Below are experts of layer 10 (counted from 0) of a mixture-of-experts language model. Rows are named router (the router's row for the expert), gate (a neuron's input weights, with its number), up (a neuron's input weights, with its number) and show model dimensions 0-63. Each number is 128 + 24 x the weight over its row's rms, rounded and kept within 0 to 255.
Before each expert's rows: "gets" lists some tokens that make up at least twice as much of what it gets as of all text. This comes from a sample of Wikipedia text that the model never trained on. Tokens count by the router's weight.

# expert 20
gets: "m", "p", " v", " p", " re", "om"
router [129 155  99 118  89 137 120 108 102 136 119 172 152  75 153 169 113 142 132 127 122 132 120 125 153  97 155  77 129  85 130 113 142  97 170 141 148 120  84 112 138 112 138 155 111 102 154  98 145 129 113 138 136 124 110 144 142 120 102  96 124 105 118 124]
gate0 [121 129 104  80 112 108  97 123 122  97 151  94 112 148  88  80 163 139 126 153 141 112 167 113 125 117 160 138 137  97 132  96 122 121 125  99 118  91 155 131 108 134 127 155 149 115 175 153 144 155 164 128 163 160  95 152 136 126 175 140 117 136 110 160]
up0 [161 113 144 115 135 141 141 138  95 143 130 146 113 139 113 102 134  88 129 163 161 123 137  99 135 130 140  88 146 172 123 143 116 105 186 130 110 132 164 117 113  84 110 130 131 145  83 139 121 130 130 168 106 117 129  98  67 127  88 181 147 124 148 154]
gate1 [162 152  98 104 156 119 116 139 131 144 120 153 136 110 143 173 110 111 133 180  73 140 129 120 157 123 160 142 162 147  84 148 123 131 161 171  86  83 144 128 161 139 146 140 153 112 109 132 135 125 141 125 140 156 133 120 130 159 113 160 134 138 124 157]
up1 [131 138 148 125  89 130 108 128 126 160  89 156  84 152 135 167 116 105 148 128 161 147 120 135 115 169 154  80 141 108 172 109 115 133 155 135 170  89 156 118 148 140 123 157 116 123 190 131 105 110 122 141 175 151 123 147 112 119 136 136 163 146  94 133]
gate2 [ 91 133 174  94 149 131 128 110 144 122 138  87 129 178 131 131 149 143 147 150 133 125 106 122 129 109 162 156 154  87 114  97 150 134 145 143  96 111 137 130 141 140  95 122  84 123 114 143 149 107 132 122 137  90 121 157 110 125 153 127 106 117 135 109]
up2 [101  89 145  87 139  94 144 100 115 105 123  89 139  76 144 136 136 125 131 122 132 120 151 105 182  85 134 174 101 120  80 143 101 180 103 117 139 101 155 136 118 141  64 100 118 122 113 127 122 181 148 116 180 109 108 106 146 126 112 166 127  83 112 102]
gate3 [107 122 135 119 134 104 120 109 121  75 109 152 108 149 108 127 106 168 140 124 107 137 110 139 157 124 124 158 133 134 167 145 134 158 155  73 123 131 152 165 139 141 101  66 128 110 140 124 159 145 112 180 127 142 141 135 167 121 102 130 118 137 120 111]
up3 [109 114 118 163 111 120 117 157 130 148 137 112 108 143 138 126 170 135 115 115  69 141  60  88 138 125 114 147 169 126 139 156 143 111 160 144 118 103  86  99 147 112 131 161 153 114  85 156 155 160 120 136 102 100 126 108 142  99 111 146 123  59 121 130]
gate4 [146 149 128 157 109 119 114 125 156 130 132 122 102  79 145 138 124 119  91  98  88 126 100 105 156 131 157 124 132 116 113 129 119 100 138 154 128 142 127 112 131 136 113 172 189 134 139  80 114 161 136 104 152 132 123 142 133 113 124 153 103 124 108 131]
up4 [121 145 138 119 115 127 117 135 101 134 140  91 168 151 124 146 155 118 107 134  90 135 129 134  99 102  52  97  89 123 116 136 140 140 125 120 162 125 126 114 132 162 125 137 122 123 134 160 168 169 109 106 106 149 159 125 120 131 108  71 102 133 126  83]
gate5 [106 139 157  83 129 162 138 165 104 111 114 178 163 105 125 134 106 187 162 120 109 123 141 167 160 150 108 126  95 102 120 136 148 108 110 128 105 105  69 105 125 131 129 124 159 111 159 122 133 158 141 137 105  92 124 116 126 160 151 130 126 123 143 129]
up5 [117  88 127 114 151 124  84  86 121 146 144 119 142 113 154  97 108 161 146 127 153 139 111 109 132 129 142 130 117 167 120 153 145 118 126 138 161 130 138 126 134 109 127  94 120 125  87 118  84 163  60 108 141 170 105 119 148 151 148  83 132 128 153  92]
gate6 [100  84  98 121 125 118  94 106 127 128 119 116 111 103 129 116  83 149 176 156 133 109 104 116 144 195 144 135 110 134 149 141 148 104 116 123 143 129 108  97  92 181 121 124 118 100  80 135 100 150 112 152 104 109 147 160 132 123 142 148 180 148 149 120]
up6 [119 146 143 131 136 180  97  83 127 143 145 129  98 162 103 148 102 127 111  88 145 145 141 174  93 119 111 117 140 163 124 138 142 156 100 120 106 113 154 149 120 127  77 123 142 134 135  97 141 170 139 149 124 166 160 144  90 137 108 147 151 154  84 105]
gate7 [109 146 115 104 141 159 143 121 180 149 153 111 117 108 116 135 128  91 156 187 137 152 113 112 116  97 117 115 124 149 157 105 133 129 124 141 125  96 146 150 130 131  82 168 152 150  92 164 111 114 126 126  99 148 164  79 127  98 112 161  99 104  89 161]
up7 [134 112 156 126 151 137 152 121 134 142 142 158 122 112 102 122 144 127 124 119 107  77 179 151 144 162  98 125 167 156 111 167 132 117  99 108 130 130 159  96 127 104 161 135 156 152 135  85 110 138 172  97 111 133 143 142 117 116 111 108 135  76 129 110]
gate8 [143 126 148  95 178 128 124 114 124 112 120 116 147 136 136 120 135 133 144 107 169  69 133 169 126 172 131 152 136 125  99 101  91  92 106 119 154 144 143 135 114 122 154 108 173 147 118 133 115 176 145  93 185  47 145 142 116 137 120 123  84 141 131  92]
up8 [128 142 126 102 142 122  91 152 165 140 144 128 157 120 140 139 146 133 106 126 102 102 165 151 131 130  95 140  93 125  85 102 125 145 118 118 119 139  96 171 141 150 140 152 159 133 148 145 155 160 142 118  73 123 142 139 171 136 137 151 146 124 170 103]
gate9 [110 140 111 107 121 129 123 127 116 166 145  89  83 144 141 135 115 144 106 112 174 114 163  85 169  96 141 147  90 140 107 156 103 169 175 129 127  83 171 149 117 130 148 133 127 102 160 123  91 103  89 122 106 139 111 109 122 101 128 129 148  85  50 102]
up9 [117 101 147  94 112 107 105 121 129 136 159 108 161  97 104 148 108  89 142 123 130  75 161 123 142  54 143 115 151 122 166 136 100 115 145 151 110 189 138 111 144 123 155 121 113 140 145 116 150 121 186 142 137 136 127  90 113 129 131 144 116 126 135 156]
gate10 [128 186 148 151 130 111 103 126 137 110 107 155 166 114 140 125 149 166 126  97 145 113 104 156 109 112 126 127 126 147 151 140 114 135 131 137 143 125 148 114  75 154 157 166 120 139  89 140 132 149 142 106 105 114  75 151 137 105 132 122 104 118 148 123]
up10 [129  75 155 131 173 137 145 158 107 126 123 142 109 133 135 144 113 159 114 187 134 158 134  71 104 100 156  94 153 139 110 128 136  91  84 135 120 160  93 127 107 119 135 110 124 165 156 142 129 134 119  81 111 135 148 133 144 145 162 143 120 138 169 140]
gate11 [129 161 147 111 105 148 120  91  92 150 122  74 140 112 120 136 170 140 119 119 109 132 113 159 136  96 162 100 157 130  92 128 116  87 126 118 123 129 115 148 125 137  84 172 182 172 133 106 146 122 142 122 136  93 116  76 113 102 143 112 127 139 147 183]
up11 [128 166 137 109 132 130 125 107 105 107 111 110 141 107 136 136 108 105 117 127 145 124 135 100 125 126 101 148 132 166 130 126 121  98  81 123 123 135 111  69  72 149 107 100 123 132 144 132  98 103 146 161 116 138 116 143 152 161 194 112 113 112 129 162]
gate12 [141 141 124 118 137 155 145 158 111 167 157 167 117 137 163 113 143 154 152  92 159 156 122 113 131 118 129 144 164 162 127 137 185 123 143  90 104  72 114 130 102 129 136 123 150 101 111 131 108 101 121 108 134 117 120 166 103 141 118 119 130 163 108 119]
up12 [114 114 139 162 132 126 145 145 149 103 115 116 119 159 110 112 110 140 123 122 111 153 130 106 128  90 123  95 116  87 129 138 117  94 163 184 126 132 128 155 107 114 128 120 130  88 165 150 137 140 145 133 149 155 171 125 128 115 129 125 125 108 148 135]
gate13 [115 165 127 132 136 122 137 123 173 164 102 115 120 149 160 145 137 130 171 139 138 101 144 165  66 109  89  70 133 113 133  83  97 150 161 112  85 174  94 168 117  93 117 100  88 119 166 136 130 146 121 138 156 169 118 154 117 162 124 115 131 142 166 116]
up13 [132 146 115 110 148 113 187 145 113 105 148  74 126 112 123 115 119 121 109 119 139 124 121 119 118 150 170 120 135 166 122 120 124 148 110 114 116 123 151 147 141 118 124 125 135  65 169 134 120 157 175  95 126 129 134 105 120 137 123 167  76 114 199 118]
gate14 [113 159 150 110 116 157 142 162 104 174 155  91 141 163 105 146 145  76  89 145 129 146 124 161 124 118 142 101  75 131  80 136  86  80  96 125 129 142 138  81 113 118  92 119 165 160 117 136 146 135 155 130 133 132 120  88 116 120  96 133 142 112 160 125]
up14 [114 113 149 129 128 112 104 126 146 121 141 116 125 137 146  81 151 154 148 120 139 132 101  96 129 117  77 173 141 102 139 116  87 169 127 122 118 108 152 143 137 165  99  76 115  98 122 110 120 178 147 105 139 123 151 117  87 110 134  88 141 138 127 117]
gate15 [134  99 109 101 138 143 121 162 139 102 141 113 124 148 102 128 112 139 153 186 166 159 132 114 126  97  89 119 111 136 118 122 123 165 155 120  54  79 146 146 151 131 130 150 123 117 102 120 152 132 142  95 103 127 117 119 153 109 112 102  98 113 110 169]
up15 [111 112 160 114 158 135 154 135 101  99 158 109 100  94 127 103 145 119  92 188 185  99 100 111 128 122 144 143 122 148 154 108 142 163 106 112 155 135  93 125 162 145 103 130 111 146  93 121 120 148 102 127 103 152 141 115 114 145 135 145 139 121 143 129]
gate16 [124 160 112 145 130 133 113 123  98 161 120 145  99 116 165 144 137 178 143 103 120 147 115 180 142 142 127 138 121 140 103 116 104 132 156 126 136  64 112 133 164 184 132 148 112 160 107 131 121 136 112 145 127 142 128  98 115 168 104  96 177 132  88 103]
up16 [116 158  81 139 126 156 121 105 114 115 143 111  81 146 108 125 130  92 156 130 108 125 130  94 143 173 220 137 122 152  98 110 126 127 108 126 135 118 133  98 103 177 128 184 140 149 121 102 141 105 134 143 135 155 137 106 137 117  83 120 114 118 124 111]
gate17 [113 148 111 113 107 168 127 132 156 118 133 126 103 133 116 138 127 107 152  93 143 122 160 110 130 153 129  86 136 139 144 181 106 163 148 107  78 136 121 105  96  77 151 143 163 123 155 111 125 164 106 134 103 106  95 163 159 120 115  77 111 143  95 107]
up17 [137 142 170 141 137 163 159 124 149 112 119 120 121 112 133  97 131  96 137 112 135 163 143 135  99 132 158 128 108 145  94 121  82 140  95 169 149 166 121 142 109 115 150  97 134 126 161 106  90  99 145 114 129 108  80  79 125 146 153  89 116 168 186 125]
gate18 [ 80 124 110 147 155 136 110 134  92  60 128 164 106 115 113 126 104 146 146 110 124 122  95 143 132 158 107 153 138 155 144 119 120 120 122 114 134 156 110 108 103 121 108 132 157 127 172 104 133 139 126 158 132 150 139 114  92 133 144 116 191 118 146 103]
up18 [100 132 110 126 133 137 142  94  98 163 122 138 107 133 159  96 119 135 102 141 165 116 103 145 119 122  77 109  83 134 137 157 104 109 147 138 123 103 114 109 127 120 107 129 109  78 166 109  97 127 137 153 135 110 162 118 133 111  97 120  63 133 111 120]
gate19 [113 160 133 101 116 143 118 105 115 155 120 127 124  93 113 112 166 151  89 108 129 105 106  64 160 153 167  64 153 156  87 136 126 129 135 175 137  98 132  97 114 125 137 147 143 118 128 143 182 139 125 145 138 165 119 127  98 118 127 164 145 148 108 173]
up19 [138 135 151 151 143 131  74 140 111  82 142 116 120 127 112 155 154 113  84 117 109 163 197  98 138 174 163 132 155 119 149 109 145 157 115 154 141 151 108 141 151 116 111 112 129 165 131  93 163 149 141  85 141 172 119 130 133  81  79  92 129 125  86 134]
gate20 [104 138 109 132 114 140 163 165 152 117 117 137 127 105 131 127 130  97 123 125 151  80 161 114 145 135 105 127 150  95 107 130 111  86 139 135 142 121  83 101 105  98 137 132 142 160  59 100 150 104 140 130 113 124 126 108 157 137 142  74 152 134 128 144]
up20 [138  77 165 160 110 107 137 114 142  74 151 124 131  85 148 118 141 147 112 116 139  89 116 122 184 150 106 116 110 154 121 115 131 121 139 134 111 117 116 158 122 141 151 147 140 131 152 128 126 135 125 144 109 166 127 100 106  90 165 169 144 124 102 115]
gate21 [145 125 108 141 127 129 185  84  98 114 140 117 136 148  65 113 153 138 163 120 119 152 102 158 148 112 159  85 134 118 137 121 115 132 162 151 163 117 141 115 119  74 133 151 146  70 137 110 129 135 155 129 123 129 138  97 171 148 131 144 152 134 119 123]
up21 [108 146 118 144  76 112 150 127 140 130 124 166 150  91 127  92  96 116 148 140 167 102 138 177 135 144 124 138  94 124 100  93 157 144 130 162 102 118 103 101 139 131 140 111 128  99 133 122 187 173 118 122 132 121 111 122 171 132 131 143  78 142 129 142]
gate22 [162 116 141 133 146 131 157 122 135 141 114 116  76 124 105 145  94 134 124 141 152 145 146 135 104 113 153  94 136 126 105  89 112 109 111 146 122 117 136 138 152 102  95 142 151 128 115 131 114 147 163 152 131 111 117 135 112 113 141 152 178 112 148 171]
up22 [141 118 143 173 141 144 150 163 139 125 118  96 132 132 107 107 158 143  99 149 124 131 155  98 154 141 104 136 167  99 160 102 109 136 112 147 112 115 143 151 165 128 111 112 127 116 137 155 154 122 128  99 160 134 147 130 118 133 144 190 109 107 116 139]
gate23 [119 125  89 163 125 148 127  97 151 144 127 121 115 162 103 112 148 136  91 110 161 141  99 118  98 141 117  79 101 133  92 135 137 137 150 121 127  88 100 129 121 125  94 158 113 162 130 106  99 136 125  79 157  98 138 127 126 143 137 137 126 102 155 122]
up23 [122 148 122 135 177 134 128 164 128 126 153 138 163 144  93 156 136 154 118 142 119 137 153 155 116 140  88 116 139 145 139 126 117 150 131 177 142 112  90  97 140 105  86 116 113 119 157 108 163 135 147 112  98 100 111 113 126 114 156 156 151 116 133 148]
gate24 [155 112 145 133 150 143 129 101 111 127 134 135 126 171  95 166  98  90  98 112 133 124 162  91 147 161 136 114 170 143 163 145 112 135 150  80 137 124 126 137 138  94 125 150 172 143 153 106 115 159 162 174 157 134 114 122 110 122 116 161 126 134 107 139]
up24 [149 101 123 104 125 126  85 123 156 123  99 143 125 143 100 119 150 108 162 153  70 122  72 136 148 146 134 133 125 131 160 121 140 106 104 118 155 108 108  82 130  80 108 125 149 135  91 122 140  99 122 131 103 121 102 140 130 101  79 132 156 112 115 135]
gate25 [149 130 151 130 142 115 132 125 145 110 141 127 100 100  88 112 149 108 127  90 110 119 134 146 141 145 125 194 160 153 144 144 141 172 142 116 129 158 123 133  92  83 139 141 133 146 123 136 121 101 128  91  93  94 148 101 114 146 144 133 137 118  87  89]
up25 [119 180 147 134 153 134 140 125 141 168 154 125 124 139 158 101 180 121 135 174 120 104 121 143 118  70  66 121 114 141 148 121 116 160 108 110 130 114 126 124 152 165 127  97 111 161 166 131 112 154 160 125 107 160 136 112 115 149 159 160 153 143 158 123]